From a checkpoint of a small mixture-of-experts model trained on Wikipedia.
Size: 10 layers, width 128, vocabulary 2048, 5.76M parameters.
Experts: 32 experts in each of 8 layers, 32 SwiGLU neurons an expert, 2 picks a token, a softmax router, a shared expert of 64 neurons.
Training: a variant of SOAP for the experts, 524M tokens.
Below are experts of layer 6 (counted from 0) of a mixture-of-experts language model. Rows are named router (the router's row for the expert) and show model dimensions 0-127. Each number is 128 + 24 x the weight over its row's rms, rounded and kept within 0 to 255. Numbers have three digits each.
After each expert's rows: a language model's description of what the expert responds to. This comes from a sample of Wikipedia text that the model never trained on.

# expert 30
router:170098146158119186131077119123118146100128097128118142107134120120127160113145151141104135146131136119106155096145096176125150100154161088106149143153106091148117162109105123125093143164127128112108086125121095180137107127091137127155143121143117156100116079146113161086091120164132171123127116130144120134151107114124175120150143166118097102137123150099127128110152110087131155089086
Digits and country codes. Single digits, numbers and capital letters inside table cells, often three-letter country codes like BRA and ITA, plus spaces in formulas.

# expert 2
router:123134137136105160088132124104140108093122185135117144184115131141143161109117135120090165096133114142087133155128125159162076130104151157149130147143139097147146143110126117136101136130089146153105144160129121129155097085091111166177092124119114100135129158110102140146157159092083085160124103122163107108113115151122148185119112107119096129142111122133132148131088146102092152109133
Plural and noun suffixes. Word-final suffixes ending nouns, mostly plural s, plus ies, ations, ities; also word-initial pro, as in funds, migrants, produced.

# expert 19
router:142158113134148140126126192147131145111116138129106100139154144117126131137151137133137124116134087100108096127151089103129119111153139084122145123091119108112134157107119146135119152123183112135145156094112127160155159149085108122172140123107162139099162109119156122092154112148122190085158132105173103138168108170118102143166095133133082093146096146139146123170134126163108097147132
Commas and separators. Commas, colons, semicolons, dashes and pipes between list or infobox items, as in "Las Vegas, Nevada" or "14,400".

# expert 14
router:141142116093149095130163142133156145118119143112116133121138150128103113183113142133113114073116117102104146137164127118085118172128094085119104176097133145112119134114107111132125123103150134080139122129152116097148176085106119143101084138152111091113136134083139081157109120095107140097159111133139168095125135102137125170123143137068131145147085143146149082139119133149138121169120
Clause-ending punctuation, conjunctions. Commas and periods closing clauses, plus of, and, and subordinators like which, where, while, because, that.

# expert 27
router:204127095096143145113093161142151156112114160146108136163114096111151142131151132129168147156133145135147154130106127112128099136123127124160135144170151133093148134135151139154103082150116123159105124133152135136076102148115135137102070166095120142144138127091165135111160086101144151127111108122115139090114121132127195114098131134108146137142117086172126099128095151170147141124138
Surname and Latin endings. Final pieces of surnames and Latin species names in lists and tables, such as McReynold-s, Eucalypt-us, -son, -ton, plus common first names.

# expert 25
router:148133117131132145127108143093188126124050137139136100149142162133147102142144140101088102096126111086148155131109119129087110125092106140134075150155123182154119153141126148160126131116151093153099152147133125149148138114102085090128118135128157144148158143175120103144168130158152131103132122139161107166085125132133124169133108137124161128136137106103150089099160139148158144106149
Table pipes, punctuation. Pipe cells in wiki tables and list punctuation such as colons, dashes, semicolons and "==="-style headings.

# expert 31
router:122115135105105109169152120147106155079139131062174114170114140136110106099162097105145128123144162151170124116131177113151109149149159135108134139100097098115078109129142137072127119189120146141129108143130122128127087162099116147108138134120104140082144138109138104150133125140125116151128142137157171158159109108141081106108159146131156126141126151173096135128113132102121125135172
Word-initial syllables. Opening syllables of words, especially co-, ro-, mo-, re-, as in co-ast, co-lour, re-sponsib, and accented foreign-script characters.

# expert 3
router:100090121141141148170146143139073140134165088183108121151130126156115154130118143109113110122104107085114135098109121179086125097160161123122149119122090096162146119118138136157147152087135082128138148117162095148145132096141120120137156169113126138104167114145092199100119129168107133167115119140145135157150120120126143098130118140111091140121130123127083111110160107123163104119146
Table row breaks. Line breaks ending table rows, pipes and numbers inside sports or statistics tables, plus list-item line breaks and symbols like ±, ^{, —.

# expert 6
router:167135120138110098114126141079144137143132075145141165154101123125095172160141107118124119193126132138163091083121106092170092149128138118121115121162144099135104169105121130141163097119094164120107111097133122123145147130145080136105161132123084092094095152132106107096164144125144121153169132131124104093139110137115108103144138133138108144119153103115107170112164116166142106137108
Headings and table cells. Closing == or === of section headings, heading titles, table separators and row-end pipes, and infobox field names like Population, Date.

# expert 22
router:082126129169059090174125098074094096143154141150154163101116133168151099099138122115157098134132112160127121129109115150133140116131146156101106116167127118152159080131122130083145131130143108113141130157147128105137127124176129107127084134119203132124130104140130155132144157086122114060111142129126126130109113146126110158125138154127143159114094113118164144125131126110109116096117
Definite article, an. The articles the, The and an, plus word-initial pieces like an-nual, dis-, inter-, La, Pla.

# expert 5
router:098112118133134158121137118114085130140153137124127086120110113065133117116110154147126147102137178136114113148114099114159109157105133119126129105081124124139149127160101098125152146151133169129146137115092154101148156107143099159109190116126169088143130153103111088131126127190145132117143148130144152073146154121118146132117115140138127117085123136112115161129124151090106075064096
Mid-word consonant pieces. Single consonant pieces like f, b, c inside a word after a prefix or first piece, such as crowdfunding, benefiting, exclusively.

# expert 10
router:133136146127084083146122124104113147098170165116108167090101077117109090166151134132107144120159136145172133123107124105147092161131099165143085102137120117103139111150116128138111162139130154130085186121127109132134106106123133126181114150148121097154121128108107109144113095095098123112104152098132137156130135147132162133075154109136122168145164131163114128090140147076145138132107
Noun-final word pieces. Middle and final pieces of content nouns, such as clus-ter, foa-m, pill-s, plus whole nouns like process, power, system.

# expert 26
router:160075138115147100174167139133137129125094119105129121134141149109150117112126138137151072153119127144131109103091139161121164095186115126139145099115172117136125108090161100086144092122115109110128142139155146151094112165139142130117123117122147158135096104157130121098133119130165156189099143093090150158120174120135103091115145118124111125134140054152146105143105131132115152121125
Personal name syllables. Opening syllables of people's names, foreign ones especially, in sports tables and lists, such as Yamada, Dubrovshchik, Rondeau, Berit.

# expert 8
router:101117136137131100102141095107134136157107115075139159125163178134130163114126139132087155155108104112116125125128155115130145123092135139136142104055134117077098080131138134162127129137162143117148105144132102159152134153162158128080168154135131119076141129184168154103126074146131123130096160135108142100082147109121114127131119104135118105163126129136127151112182120120116116120115
Word pieces in sports text. Middle pieces such as re, ve, co inside words, often in sports pages about teams, seasons and games, such as increase, investor, Recordings.

# expert 29
router:117142123153123093088103130146107138113115143103160145185123155150099120144132127142115167127117132118139146110160126156107126097144176111130137122175104217113181163085128128129102112147089103116132086148152109100111135120119176165124143147098114139111120070117125146147100158090121112128130114142115118149145156097133100136146135111132146135077116144085117110136131123089105119133131
Line breaks, brackets, re-. Line breaks, opening parentheses and quotes, headings marks, coordinate symbols, and the prefixes re, con, as in reached, responsible, resist.

# expert 20
router:177132110097110103115100108137154075119098124139129135111128059122123116127142108157116122131101156130152121157134149090138136121118091143105149113157132138083140125143163101117132135121174117142150105123150147166155130139144118151122108133163161100080110137147123138151154123131125150154123121100142149117139130142131109118071171140097102108155114093139199092149092152151172088103154
Vowel pieces in place names. Vowel and ending pieces inside proper names, especially places, plus the, York, World, City, such as Champaign, Arkansas, Stanley.

# expert 0
router:080118123137151143183169116139137167127127175106175121128099102139134116116143152155134123175127094137110130111122135137151142149086129158128126161094136140163103096143140084132141104150122094129165140160132143117152147111104126146128136116148103165139137129141122155159151133117107151154165130121091092107077104127134142119157184073146128138107138140119155121149133122179105159185141
Word-initial syllable pieces. First short piece of a word split into subwords, often after "the" or "a", such as se(lection), po(sitive), vi(llains), ma(tter).

# expert 16
router:099150143148108153116121157139075168102118139160095134078147143167133109128082118107123149149118154113146161143112096123115106155119162113176128115151084112141112089096172147115115119150102131099093126109158108111105147138101109126122140153168096163146142140108126117103105117106136115144155104113173104151132120162116150096108133130120097124154138139103133116187132099140095091099172
Digits after numbers. Trailing digit groups in years, times, coordinates and table figures, such as 20-10, 2:00, 0.46, plus suffixes like -ical.